Weights of a small mixture-of-experts language model, trained from scratch on English Wikipedia.
Experts: 128 experts in each of 8 layers, 64 SwiGLU neurons an expert, 4 picks a token, 64 empty slots to pick.
Training: a variant of SOAP for the experts, 7085 steps.
Below are experts of layer 6 (counted from 0) of a mixture-of-experts language model. Rows are named router (the router's row for the expert), gate (a neuron's input weights, with its number), up (a neuron's input weights, with its number), down (a neuron's output weights, with its number) and show model dimensions 0-159. Each number is 128 + 24 x the weight over its row's rms, rounded and kept within 0 to 255. Numbers have three digits each.
After each expert's rows: "comes after" lists some tokens at least twice as common just before its tokens as in all text; "mostly gets" lists some tokens that are sent to it at least half of the time. This comes from a sample of Wikipedia text that the model never trained on. Tokens count by the router's weight.

# expert 43
router:142098119109148115154136110128131120100145131147137143100135140082110143107171113152125135101137121171130122128164118126113138096105070156170107098129112144095150104101164117148137120127147128094170126119173137132132104139167111152110107124154138116152103121125141151131157108145158098114118108125131132142166137138150131162090101109160108127164128143091136149172137124128119169151171127168103129088067083094118089127103137180166133056166128149126137142152148126177136107129128129
gate0:130122157101157151141085114115126102136128102089122098130081116113121103130167118120119139145124164134126138117092115133112114129123123092136158151106096142121102132141178128180141120113128117168127104088138103126147119111051156153097164104112148123099098137170106115123150145113149145118154149180100098138155127161157101123079128161073090114155098137093143118134124163107138113148174132147093128125128136120110121135151123133110096146117088129116102164102160099175104138149165136
up0:131154100160110137077161146137115156099132120123151111165166131132134154139078137119130124142156132170111148152157149132160141108149129140138071109158150119106137114086117116104109153149140159102133155114144159113139143128177099111175075138121119150143166147085125118173097124167106084137104120059103118165122143092108118117137122097144119127158112147140108118129146119129117101108093100129131127142129168073144093136093156124133160150128162168150096122134131150116155119119142096
down0:131138143107119144140121155119106134112161106138076150175100173113102135173103131113140115118127168101139154140115106107145124108145090119137078096105123131113136136172105118149131146135120100164098122130136129115128133102110163094127141110119154167129124120137127142137071102154141095148165179110162111120122099129100128125119167118175182098128099152107146106112129156120125119140123123141149170127118108167142085152136097114118078095111121124097163167102171096096127141089145178
comes after: "in ", "the ", ". ", "during ", "end ", "on "
mostly gets: "During ", "starting ", "spent ", "next ", "finished ", "beginning "

# expert 37
router:075097120126147127079147137108134151057151107134114100114162093093098137146129107132141171097137101138139146158143123120116157102146120136130116090118152101104135095153118111132120131092094138111110126159175100132121117132168144185122148092117112120138122144139122106162103108153088118119134121131113146112168138118147138102122130161193108144115128086089121155117104121103145119121132148115083130110115113123081141121121144161092174134159169171126123100117153092157101116098091133
gate0:155119116107200106167108155128179137131110150145131086144156119103118108095108120177158137120087137084123076135140161111137150120116106133117118119179143112144081147091146133147139133123126069141157170090151114123124132107117118136118152080118136123144128133125072188147116127140131130108113125126123116098126139116161146093172085095095137137131117105123105135161103114143110170117084111100151155121129135121163119150106106157138105107149118100130163124122131135147127178127151148
up0:064161147148091100120144129141124148171135119112118167107117115156146129181132142116108151140139129145113175154074071173127119134138116148148160146103141131129162099153109127144095110141067128135131115140129142145135121142150133091138135144143099093124124101112171067101113137145151117144114146112134139134086096141124107144132189146162170099126131135119144096104123165115170097154163127139074101145109145172120138138102148119114143148144144127098126135103084103154124117132115119
down0:155140101136055138121073103119116106119130112097100141149102150172137165120117133135114084124115133123122143093133114107169132140144092123108100150154171114208134123146128104118067145122100138114125177103120093126121120122124098077148112149119124152146124143103144128141123145107142076196103121117135106122117139111154125135141134161116134090122113110121122134134121132076144084125137116131125079126112122090116095160167126147145098167139168117153139135147139142149093096131124110
comes after: "of ", ". ", ", ", "by ", "with ", "for "
mostly gets: "The ", "the ", "Hungarian "

# expert 24
router:130137126130083095135121159127083132126160138145117117097143121100079164200108130111126147110141142123100132143143123145072097126126133108110152120120161088072148145131144176123166140107116157121119105113101129182074134085148132126147123165143123146149146120156112143151172115124112120096069119116153120162119126072124103094151119130142163098120119086117137100109137110185122111154128160102118136136150156127110147127142178126134120141117153112149136129124132153153098164134121153
gate0:134081139116084148090092154137123132139129098117114140155157168139145158113133142109082131128141146098108141105099158114102106152120107124133142147105149126088155109136169114103088162135140117122109117116145140110147143142130143130137148111139112148096104110112097155118116087111141103119101115105126117143174133148132102130122129112123097126110152083113178114142092105159097074124107140184131083157132112178161144173114157167117162139079104127138107166124106124081113120130186123
up0:173071139114097082127159151127118113099103118146112138161109094139105130134155125108129088116127129191099158147162125097140143124091096124141145121106112149137163159115130106189136125113121167144152126123103121157116104151108125133128144114146153129150177133119127094135106098121107179140127160154140136097146060152120129106135115136122110126157130191120074151146101148108130113154161117115153139077137131122091133110145140105147131092127120152087152159107111156107087146129114143
down0:122151128173129145162110117111167109127062145174109124124123134166137121145106099134144125180123164101120160119147139114130130128117093127134142149113123117105130072101116139160146132108116128154130109127148105095133141106136151108093096158159126107084132097177153159128116149105128152148116193122203171153122107108121157121081094157116150126123119141149087122116143122121132128097109123141154138134133073121133134134138123116073113171109136161156125149098133119140176116153101141
comes after: "\n", "\n  ", "\n\n", "=", "Type", "\n    "
mostly gets: "Clade", "- ", "details", "Type", "information", "\n    "

# expert 93
router:130074112108121125147150129166117161097130120112104150092127110082157152142131104127090175130164141143109149135157092108145135074118106143121117081152143131095123101155113117155117156077131100162147128138178140158108131144147131178106143128123120088130124104154134113116158130175115122125118113120107139158158088110180133135086176139154115101188139145119130151113138109126131125154172143148098106130104109122137156108123105164123157135187139151159136123110151151144123166116128119
gate0:110102133096118163173130172137169143085104141104149114134126118166096141150125079163141133119097142149108125099131140131135116155108115128135103127159121098101120133115105132125134137137149125172144122127099091105101130129135092124127147112185091166134126159164131184109100140104134143108148104154119124118107132161096088121166128139111130142129136112092115148158112064174126127162115127138168140125098101142111118137110173080164085162184136128132115150087116130087100135132125103
up0:124152113145101130159133103150116121108131119132100101099103097117121129140117097143125094128117159132106110139117075122106115096093134146135113166116111135165095172130108097129149143128127135147109140140158116135089128127118092128152159104089147148097087144107100109110125144154087153106108099177083092135160132150125148130168109190118114131127126124134127110142090073091144125106092143119161090126162133143088120094138159113120091148168141144179087152120111126142141111173099168
down0:127148142150112124106143085131138148150116121163105129145146135096139076139096045100189162129143124124146136150112151140118144084157112109156139145153172114173131156099121088137114138125065121124080103170099102146120087143146158130125111131145127111180160142126117120112113141132125129154090140100102156154133154086141150106119157108157114139172141131106134128101111100114121119150131155140121093134142149115146158134174151168116152103114122127110111087145119152146124169119142124
comes after: "'", "a ", "of ", "with ", "in ", "as "
mostly gets: "friend ", "daughter ", "girl ", "head ", "chief ", "woman "

# expert 84
router:156122102153099068126143128136120126137131134121152125092081121114115139131114133152104108164130139120114096158140075143133125119107137152151156107140121165121116110122109129114136131111113084111171097097178098189139121110127097139137137133121133125125103137076166150141131125113111143111095101098125151139127139139111134169116087125128150121148127136080132114138124189113103160121140175139145153189095162165137127116130137125166113074101110112083152169122110165167126098084130112
gate1:079172159131107134127143131147147089167110153122149159096134140141124151155141131173119136134167137138136084156150152121171092117132149108105111113185136159051141108138121116106112152111141140124097097111176130132178154141157129124118177143126162084107103144134113112100140107117141109142136111112129136127121115139131149123123109095089163112144147114112133123116147092118146147128130139159124128140119087108174103111128155128138157111143130060154113123149065137131144118150072149
up1:133102110101137150178117116136126083107103169099086097080145118138123165119132125116136130136099110094145111112121166130140130122144092120158147106114152131132113134169138149159192134125135128152131124070138125113122128130094168132131157134148141101118097099145145131132101093109140100116138104169138099169107088152101162121129117152137116132139121132122108118137142106143099141103089129158184109123112117160110170124179120111158156100142149159113070151094155090145081153115095144
down1:136173135147119094108122155131146160098141127168129097118119164137132103102121133148154133091114091142144135108113110126127147142176166108156128126110134110151126141137130108124093124174124111159109109130142112138153162134158133096109095091159156148133162144143137165108129115114124086174165129146157083123157160156087147149146145134146107153127136129090174173078082123100141116121135066077153156141110168117125145124131098118139130149174159148135129116148164128100162103127097115
comes after: "–", "6", "1", "2", "0", "0 "
mostly gets: "—; ", "–; ", "^{(", "–", ".), ", "}, "

# expert 120
router:108074112106119117108135124145079175079108134104128132108160104086114131101151109139118160106125103179108138127168153157141125118128138137126137111150142121080120095135107111126111101084103147145166111157187125138133111136140145172120104147131133114158141150151109109124125124144131120122133156139118137120168112122177113122105159153170124128137084157095125151151111103123109069156195124118080129112116083071130101133133116144132151136182113148145129130093158113139111137128150137
gate0:141122122113113122152125119125178139144140116146118171146095122112072121146124112096117171101127093135157112140133128162152102159136131127123099122145134141116151172127149120112131060113142100137175117117135136127137106132123166083154125133088122124100131111115092133165144097095144109097085109138144147137107111079141135096154155180138139095143142131161128100125126101137065106148138121102096096099104165158100136149116117120155123115110190084125085130091127081126096139125133115
up0:111161128116143128089150097119108106157119109064148135122138153118118142086113123137162088151105164081111123108102139093087117127132151099118122111102148137146157096135134158108087200111096135095077113133151188142130134172132124117095113133101145088164157108160171113109111153088141130148112098129122086170114149131111165141103127121108109103143125119112130125155102155121124108120123150124127162121083093131185134129140108113120130143144161154123149116143131158117150147121102142
down0:054133145144156119081136133121116145090152148132124065103139148112125143091153152115110097190097099150094095140123157141118089155149164123126101100097119121151155122107148133119135127141140130118082126145126143114145154143134149157129120114087113111139125159170157133098118122129159100121119143130153094143108148131124151109136202123109101144115115102136148113105109153071148106161105136120126162072136111162159125137129080147106121177113150122125164121123128146140149149122100134
comes after: "'", "of ", "in ", "for ", "a ", "to "
mostly gets: "economic ", "political ", "social ", "financial ", "legal ", "cultural "

# expert 122
router:147120132111146113099125138141112140113149141131087112115146131156120122113118112147127119113120126118103110165100146093124129178094149106098121123136127105115136083140110161151093138143137110130151125109137146178132131100147101142137107137168153152123141129121139148155152155102090131143093086103138164132127133098079128144144118147076106123148162084137116110130178063149161097154090167151141164111172143124159109066110153135121156140111171131121189114124144118128077167130106125
gate0:108149106147161156159136119125122098138143127110094092117114138120131113143129116146140139105124090097116126116130135107144151134120140141103108133096148138175111128114160149118113104101121070157181189091133191130091139172084108108136101121119140129128148116149155144139160120155139094123122120146148141127121152130137079126101104176127120100156124136117086147143134118070143107140076100133136111092120153135148127124099146157144122134121051124084129172110105134116111073146108132
up0:168129095131154153134097114114084123121142146106108123102127132134101121145117176135122069106151123122093119156095154140136113109174162131133118147134090141133129130141161098138115106133109085137158128141083144121158112109154104121130089140097140174164123111112121112124121168097113115121135132141099177095121127065132148132124120181138106091106134117084089097164115192136152142156103116119116149119182150120111168100157159120111148127104134159109140158120126154141142094150154136
down0:151112126100119129169201132150098160149127142089134112092142116125099139119133159148147126136127150140107166169136099091079146149128115143108120113117153158110123139137136119109144122207124140146135136129151105141112159119143086097105111143122116133187115147118148082154101193138125144104126127146124167135189125112123139158117088165145152125161125096108137093118097107173121073141131141112144132147150107126120151130153122079125155141131153135127162120155148098129148113096133128
comes after: "\n", "- ", "(", "Binomial ", " ", "\" "
mostly gets: "Born", "Died", "Genus", "Phylum", "Released"

# expert 27
router:098142136161100108105151165140075088103161138139122188127131156146163134110100124149141120110148145139120104136166115114089135156164135155102166137121123163075124116122164126145103123097177095124117121148164183134105140109106128132155143127137107161111133124117157122139112127158153131151133082120137080119159118108131151117088162141130138134128152094093096107106147123134121114192135092116114179130094116113120142131131155112134167103133188127158127119163179134125142143143138111
gate1:102152133117132127127116153158130122084120117132088101162106121149110109130129081128148162116128142079139135126110121106119137119154133148106142170167074103175138141105175123169124096155138086138128078156123140099118077125141175125135129148109152116134138119102104136098115172121129108112091137157109116164154157127159109159139143152082072119158158122134111120091150157129153109114112093144125156151162137123134127091102123151134142104127105165141184116131122171113152118136104087
up1:160147115124099149134146170158108146140123161143067092136140073145117160159149111177138150144114124150112104142120144102128126130125147131114088168169103148142141112161124165114141135135168089088172093149104147151070118113151152134113097132119142105141162138097135126096123147137095147122101097112088139145086139153154096144104120163066109112140138149100142114129110138111148119127115123135165091117146105095136141122110167134143127093088145139103093133105092114154138162148124132
down1:148104114193106144110114180107137124130110115119109107155162134081139142103104142135132097146160118128173134113117102120134121185115102124097131133147171113139113135166123100106135138092130172151117127080149169120137129091148124110088130150153177073155116112155128157127108097139122129123108130147122128112113133117096141147101125133141068088145136086186125126143121089119127121103097136139140122109159179125128089101145131136112141105177148105103081087128115102144112114125112113
comes after: "is ", ") ", "It ", "it ", "which ", "was "
mostly gets: "was ", "been ", "is ", "became ", "are ", "being "

# expert 0
router:122098113092151122100141140133104127087133172130138111144130121144095115141088117131108104125133111132143156182105118135133127155088124125106127108128119128117140085105152127106101143109150124105175125104154101156102155149183111158119087136162131170120131130144120128167164088123129156107130147076124112103175143102120120134102125136180147133119122113135150135145180158125052139153110141126112164120139149087138109138148156136147169169157091157088144128153146118142138144082090110
gate0:122135109130105098153146130095147146138145183069148151161205117162095132160142135165138092140100085158126126137108113129159106140132147072085103137136101109109164133113154144093148150086119170158108101100130132105154109129158118115117114145139129117130122086146127111144146167122132150104161151120141128070119141107170113133127101152106126116165118073153134109156116125110097141128083151094128146107151110115159123123165106121149133121119137141115120146122122121132192148131123123
up0:122110163106195119120114097145126150103118105131105100079128140135121159085109173075127131126133135130127157146141161117133168099085122137113147147107113133122085165133103128159121126159132122100167106162125100123126141069116140155089140108099122159169118107128132153108145097129137118167090102118085172113122132165107156102101159096154130122115117175125107117112150154157112130113133175154134117122116109095109165125117129085110105151161129110131092118159124143154093162141117116
down0:128114103141151136124106128143103129130109109114156128174105130171124128119110153147121140177144116155113150153140158104126149097122108094101154157144139124109133102131103190126115103131134158116117132108132112137148125090121142111162172069127153161147105117115123096105125146164112083150151132142155153082112147121134161083124171143128142160148084131119152169116164151124053114164147117121096135136179149115132078090119154110137162134102093091125155122154092106117129120141119127
comes after: "the ", "in ", "°", "during ", "′", "″"
mostly gets: "WW", "centur", "late ", "ancient ", "Late ", "century "

# expert 59
router:117138146146126101141109127140159188117124103159138174087125086117148132122133111135134159131141117124104158122135159128099150133141111134101136069111159132092130124178147103128118123141117143137090168144133110134110156148150112165121136146148178100118167111167106111173128126137135083125097105133110136120177118122105136108149131181149145111138128136135120121106129132148152121126165085146072136140148072138110128146122173095133174163153102122143126106108156126151087129105057137
gate0:118166078109122118121083187117163139118131141122101095132078124109132102169121100150167176115104157135127137129136166184104131088132090091094141132081114105140115123177093135167141126130135149138128146131131139104123093091115107124093100102141133113143085139161146118128153102116156137109145151103113158122099121118110148132151135145108135098161100157086139121136104124146185106151144108137159108124114116132122118124095131149117139172144132125112173181142149160143115095133105104
up0:105208084135116151103119140125180115096108130130129129180115110143126084149104142155140175108113106132113112128124164200121125116170128134121160136091143118150130145175078126131141143148119155151127122109128144107155132084115130141149105123158116135140111100154172108126139119092119147098092146105103129119076144121143156124120126124130152095138121141114132111089135147122179097137097083130111105136124151127112127107124143148114167147110112102101150162152127149169081102118091111
down0:127129137181157118150098103130101080099101112121120138106100098116128152139118130163132081108121183178119103121120126151116157130129100140142149115154137119123146125144114145151128154149143131074143154104140166096100163099135128117126143099147155129096113141115143117135156127146124136045091111081100134133124103091109155105125107115079154134142114143095102143144146137160153152093139135117158102135168141128116111081123161111128176114135112142131115118096110097169087138099078132
comes after: "the ", "of ", "member ", "Minister ", "Member ", "House "
mostly gets: "Minister ", "President ", "Supreme ", "Secretary ", "member ", "mayor "

# expert 32
router:103111132111130117122126141146127174147131143116130144137088138113122114158069120136155162112091131141125112146167145105057116139120081104113151094145183130092148113131163167088110138137105164146155120158165123179101122140124154136140124155132187123141169120159087163132118131102127136083132110123131128143150119097125127107126149161148134121127144139136140111129124120161130077129161119133069124088135130142119138142166098120128164142144102103083129126125149192126099141167121148
gate0:188176156145149120131091110094144137125113137114131117119157142108120135109084154085145164130122088175119108103115149133125163119136132095120156100157104145129123080165115176112161136176120150149136107064148096160139145159157113119115144122134169144131163144139127119117146163131113114124105127164136105162115145109123140134124108129112137121136162126130129153135164120130115111084112104099085116130126080148112146145140166127113120106123086192166099150084098108130125098158141142
up0:192174151157133085133082081101102163128128119117145118099150133138122120126083115079135150129161114200142127131092126129107161103118143119085131116150100152100133069144115134087139129168113170156145124080159079142133145133160124121129154136140149140144130124122103113137151147167138118101104101153161124142129135121109148127125114120147149082140149127130151151135158122133138139106142097085086125120138095139147153139161177133127089127115092148144134146100119091128113121151126098
down0:167091118119143089154122093100122133098128124113124146140123128148170137133120174105149129121114124168105111141149120129110135126108103142136164118154080127097139114114125128142150132127122128121151101124155108144111103137135111128122135112141122127092167134099135150157136140222118130105097122125186148113133108138120113114138101108074130129142140131146143116133199159162156113060142133175084113135125141099137117061156122112131120110115140157113107106117068064118130113147125129
comes after: "\n", "for ", "'", "as ", "Occupation", "School "
mostly gets: "Best ", "Outstanding ", "Occupation", "Occupations", "His ", "studied "

# expert 34
router:104134101119140081140121152091112123086136099156171164080146093132112155118153112137080129092127143144109162186153102147094134125150139145098116115138128124076155086137149130147099106089127113091134150140173140102135144142156125127136116079129109133141113143132147111127106138138111130115129165139161127118141104151166156108093161121162132125120140106144135162105104141119153143155157120104117127138095072084121091116104148158120160151163142168171152122106128110140136152093080128
gate0:141153121110107156100144098131120120081094157144122128121131140099139150158123114123135140120132105145146103107131121135122102144139087099106089162192114136148105141162137139160113149137140151143151122090127148140105144154071120171102140148136144163145147116159161112121141107109114102123105176126136122137098151134160157178118110097065179092129171146127112138112106141102131154137143110110147125147130142132104136111124102162150108121165080124162159164158149154085154132105067133
up0:089146136166141155133121143118134116150112109115131135165129095141110108084126148129123092129102148146103169132120125107125156089142167121123172144094158131116151156150119141139153092104100128161079182140143091118161155146152133105112159110119105128108156139114105157141141112081131138145130106076129131097092089114138113085100174151167075158125118112131130161169160142159125147098109137133119132119127120125115141128135153125119097125175161097106105089109127103191132102103142099
down0:107159107121134134150144142145127116104127074116110127083119118184126147175125112132101106146150144126154115195115105145128126136140105123164141146132155148119200166079133150128152119107131105146135127162148130102113145108123141143085112131132074108091123093120141120146121100083078144133209112121117107147153118157132136122102120139141152112094105151116176129139120141107129135134140155150103098124095116087117148138150099115146085119113126114161140093115091134124118123138183130
comes after: "the ", "in ", "of ", "on ", "to ", "from "
mostly gets: "southern ", "south ", "eastern ", "north ", "west ", "northern "

# expert 36
router:097096138157117116149149111126104098082130170143105156115121175083133128122125120157109143121130115094104118142190136087097150157152090180147141161100135160126106122143141144127111154112137166112095169172141151132139128125157162150153120122105172125125172131151140142122075131140161147136140118127135159124162135086143146122142120146127113155146120127135112190136124169116154134141134109165138120153120053129097158100135127152143141104126140106150149116136151136168091175123141119
gate0:135118159127092129169140095132139111126110092151144108122147161100124177143114148169154111142093133099157141108158106108148116108086149128169105140122117128148119130153151123091137147056105144161100095122112108136155142113127151158139148119143125112144179135157115131129110110127129090130100107192125151112116105092145136119164131127112160099104093117107162124142140122169112140092180168144126140143120125095093162101084103096106112114122129118096143145144156095088154131169100123
up0:101172133150114117152106124116179143106118126136093128119136141133124106122152095110147122138152164128130139133131158138120105215077117096090147105131145129142100125122149141127160114087173122142133142125108147153122125130175131112076135077109100114137107117140155127109132096091114113139175156153077080152154111155170172111135133130112099124119128096159140159086134087182147090148119117112107132147127109124104142161100124129139122140150127105174096140119144145110140118141133165
down0:111135177102168078127100138115126121120130161175113146160154134141158142118127093128132081097098128124090169117117108128117123117118122135157079125129133125114134130163117119137112135112145142134131156102129140135106134141134097098121141110062157092111108070145108145132107111149132139094122165160178133115134122146139110125112117130146119156119159132096112142108146145143163091116115149104134061089128109153102127165154143142100092114125150160107168127120071201142163137150120138
comes after: ". ", ", ", "He ", "he ", "where ", "She "
mostly gets: "He ", "She ", "he ", "she ", "who ", "eventually "

# expert 9
router:119118198151081152144125131100156089146150172103124112138073120139123151163095093152130125146114105141120114139154138144099111117107136151129149136124138143151106121133119117084106124107125138094136109152105140140128130104157148117156098137147163108123193138112153118166113129118127148118041117104122113141160156148127148125120071089151167143121154089124108145167090118146141160134124159129137144143106110118134124076148134179122147104078091139136132160140128143129130109136100102
gate0:160130182140108179135136115099152139149179112172127085134123171108150133119092144139101116124091134148137172125124161119157085106138135149117131101138110097131153103132116128086139124117089085123117154122104151114143099124087145099120141154101114064145149157067120151144125120131106121127100148095111124172162133150109152110124140106147146144161124119175130132152106135129096137136129167107158145150123105126127116109146091113089116141104095116143098183087084125149152139137139130
up0:134138170117136143160151116131142124118139092122148094120095163126138094159142146172120132154117130126110144104103139117128074104115083135141134134131130100147191073134120093106109119136140118124088140100147177103143120102109132124118110127104102152115152156074164149132112084117070126127134137115123092104159147091101165125136134115180119103157120131150141175126132137090112133138096146134126189156131145122114139156123118091122121150134125169168073128121137120075143117131164136
down0:153125111158099161169108139153127122147128122085111145103137118146086166128105132144136105122144083151131141167089109113186162090172089132090132133127140155127103172117134138163136130120163133136161146113121116117095157143112117115136127113093124107149123092173103106149158144111108137125127104130143173111131082145118157108160121154097141142130087126135072142132095158154143088125143111199108152107108133118109120092155100153117146166115099118110169106133128123159140163131129154
comes after: "\n", ")", "; ", ":", "place", "."
mostly gets: "\n    ", "^{(", "\n  ", "Episode "

# expert 77
router:105091158134131154133154127138104146077156144078133161142139138115146134089092108117138146118126116169173151124131133144125146105131127143167165147142148138069156104135097150134140132110128144137157129141174157149145128144133170170152194111146099110149114161151101117145115097148133117126115118122141118133169119171154152122112106134165148141147146161100118151127126099113109094149202116142150124145109089115128137131123148156099141122174161153175149153155170153143094138133132153
gate0:106148138140157131105144140170152138150142132161111153145135118160140133146109129105118137134107115067114112181112137099127100128150121179084128129102151111094147117125179191115137139122128162112133146150128137068128123112130137109132077133128148102143146142112127125127113129111095095153123115076140137129117212149117097125138133119127169115064133119140108134135138139155157092128141092126112065130144124196165142110164114115137120137136114114132130151102103120110107101156094137
up0:158161126132114114146146135092087119092109116074122137073116117131119135099129166129156130136159146143177143117128092172128135127094118082143137108143099148168117130122107108111124086139141118147119115099133098188123136135143115144118174126116118158095113114129135127117119143131162143097133189146107138137146073119149161142108107109158077157183144138152166144121128127097103162125101187119152140138123142052132111110096123135123149109101138140149117135149119119130127155105157127
down0:110104121125134113153160104150126145087111135131119166134141141164128108100127163172150094127085123181066107091148103091143160122107135126169126152108104140145125101092104124163140140159137102141175064100146121119141133148111142123114117112153139164117101131114147082113103137109153149136116180138090117124130106148154115118107145129134122151152133108116117104120152116094106152156117071162156118120134128113122119149106126081121098083164142132144095132135164107139160185132158135
comes after: "\"", "of ", "'", "as ", "is ", "that "
mostly gets: "my ", "‘", "great ", "really ", "good ", "kind "

# expert 90
router:129085115136094120126129140112078129082144140113133158151107143116134107102090107143123103125152103132202118107152116128142138139116137130165147165069123148122146117111107143102128140088148170102117132156126159140127172098155126147128148144138155133122128149148106141140113129174108110163124107104141112125124121159159147166094102112121119126119117135099119138103158112134094135086152118180141142132131076098105083106093131135160156117132138134186123118151147143153090189119187121
gate0:104123105133147108121122130135134150125140141107145137135129155136091118167149139158141065112122138127139138130179142116119132114089141142123134158185168114162095135122159102102149118144180117158090127128142051140127116135144102142131120103136107102114167158125113114126124183168129130105120143121095129148145099117136137108141055118117152128186141154119147189107139089161110120156164123150136166092098134094142102137152109153111106156144115169109139132118173126124117101135140128
up0:115129083164168102132076155162098180163157146156121121095122121137120138081121125138118087108120162136133074138123158149078158129076104119117168136098135108132110125113106132126117109157180130144155089136111137119127115093141113119081078152128135145094112139109149129134133127112154134134144133149091150174120105140133132131147140116171123150140123133095143131088158140149090118162082126116090100123165086143153120132097135126076159119148123094156149141131130140137134138154161127
down0:171142144091175107139101162080096131149099106126132077127155124125164131089129077138108095143172107135152099123128092117159117130139095123149130104139140138129122131121128136112135085144093124093125103059159103120136123138126148161113081182130092155102115175136102115195146138099121081135098128096167118121128108148098135166123129134143116143103144111185162150147128155105127121079134129132144148116148124084124137111128114094128113099125126132132140129153119116136142149145145139
comes after: ", ", "that ", "there ", "it ", "did ", "There "
mostly gets: "would ", "could ", "There ", "may ", "should ", "can "

# expert 42
router:161112120136134119110147091161116159133154124095132140113113167144111106173090109119127180117143117140127118161144100127096126177109085151110119120106170133125176129167156158090132142091107154111145175140147165122081131123149134118122138145149109154166118130104116187149136128155094108114143105105203101142104134093087161136100110129125138108105117129117130130167134130132138091159136127109158131102149152151152136123113155159143167122135148179132167143128096131108108119132105160
gate0:146135102115089142132139164113095117141090126128128106143094086119160109102112139142108168110139155117152152133131105101127137114114117135144121148105166093111117118144109112139099134130116104113112115099092134145125116139149157156125162148134136182100138126153139120118114149119104115187128155143179147171132067122103125116105116144170068093130129106159081119097138108088136145078077098129131130141112097094139101111172131128116153112133093175155101081117139125117126116110078123
up0:126121150162140120113110106165151143092142160120101147127143165142106144118169111136164060097113086161143116101120128157176117134142124138122148160129109163091132109078130135103136094111104120145126140166140108129141118135113108129108101126111117090145105124085131136130139124141108141097126114107095153097120199128139120151119151102090194152104126143124141111160111192131134110140133150119138138124141165138077156133090147106157094156113163090096140160116104142140157136124159136
down0:138127135160078114165129120150124130131094151121174129136137125124146117124143169156115089132130084105126117136109110164112121135160124109143109120146138086157078131174115079144116129152120127097072081137153103113127164134170156195133144114168153115133177105157106154132140169110144139103132102122137086145136129108140116103110143117108093152128144105097172102090125132126109128100112152085111092165160099091157129157151143133101105095148134098118129104121149152133159130133119131
comes after: "\n", "). ", "\"", "201", "200", "5 "
mostly gets: "Your ", "titled ", "entitled ", "My ", "Our ", "Is "

# expert 123
router:097110129160109152154124132097097121137133162131139159113105159145084123086154101152116089122148123133098076106177108096117133136108109135148135125093149096171111123124095157102111120110168151082124117141108148132136171141146114116137106117144153092112112111151096103113120155108157139083106119099107133112118078156122137109134121132078135141157123092125149159147131119140138147115189063166107141151144133112133141103090152110170157114140127121126167157113148106125100123148178132
gate0:117126143122110127123139095073122137128121144137114134101147106103107113155184153157157130101117128130130096153098120131161128123147123120154176133135123097099104140119150102149076209164146113082135130133111161131101162139106174126097125106067155107139122137157140131143119158139100178131125148149121090141147110136173116141140166135148139127115093148111112191118120148124134096099103098144149111102106117141160175149139138096140099094145123155116154132109134112104150114085151132
up0:154120132131137107123125087109135122115124148106131145104148113130134097141160125141154101099102106158126110153084119106195115121156122139176165140142143112108118127127149117124071195150135100098133151124104161134115151132119144146138098092097137071131134135171121113134105145106116173125098127099119092140153103152184094168113159128143120112111138132102125175115104133107119086110101104138130110095088118135148167127130111070156074112134120141097129148116134095142158126099142142
down0:133119118116127117185104134183121102114148112102156157150157112078124124121117101144151132163136152094136149120109151140116141182132100120137085157143127113093162104139118129166158129105145112112110145159150109139093126147138131087113135118095144142131154135117145130167101092134084196124141119160151167139138099108112123119093152162105192135110116156161149128107153094127136104103112127127132121151157125154132172133078145129150133165172121151094154154131122110120135153074133123
comes after: "to ", "and ", "he ", "who ", "that ", "which "
mostly gets: "elimin", "accep", "destro", "consid", "encour", "tells "

# expert 8
router:095132143123124143108168123148103143086126123122136180119126113081074142129134112119095118094115128189091117137131130111124121100142124131113123090136129142129168116159154108148127113085115118154173070150186145173098163125127155163129135125145157162147161126129076105107122105154152139163106137112144134109184115130148107128109133139200140126118131102088112149119129105181124132150159137150119144109129139077128113102136138147135100138150124121138122107113158103161132103092110138
gate0:153126164134147118133088136103131119157089091112169102116164163139123131095132160093105135082089129117107132137155122098143129096139115150120099115091119121102137149068153139153181067130102118158112115110133132145152124154116113151126136159145141126103140116144136117090122081115125126104128097113121096159150151133147149146145102141119106156082151090095141139154109083216103123116145133105131132103156140134125099129078141146104099088118136143144114127147137130141130176129108139
up0:130121127141147110186080139108105127153116096143140112130190154141156135136120129127116152094102108162111132164187145132154135087105103127153134139115110121122130130052115138176154119115103120144113141123149111136170122103141133121098129162151158157100168145120165155081122106142166124103146123141089124151147101115175133117127130157076121140116116116121137140157113107181130134136174112107160116142109143136138113119110150156118116100121119129099104124124152054139159172123117127
down0:085103097179107149115139113161120097146096174130103069119117151131092093095138119122144106132097133128113149105132102113107096124061146124152153173128091139141168124193123108126104120141137131079155119114192114117128141121121103091099120152138138164139152116098098111123125142103120117097111145117127111122123133126103135101189128115108144134096136113114171100155166113136163165136145143085103132132121122097111131085097139189118123126124110124111144142129154118148126116144115146
comes after: ". ", "of ", "with ", "to ", "is ", "as "
mostly gets: "total ", "Each ", "maximum ", "average ", "largest ", "Its "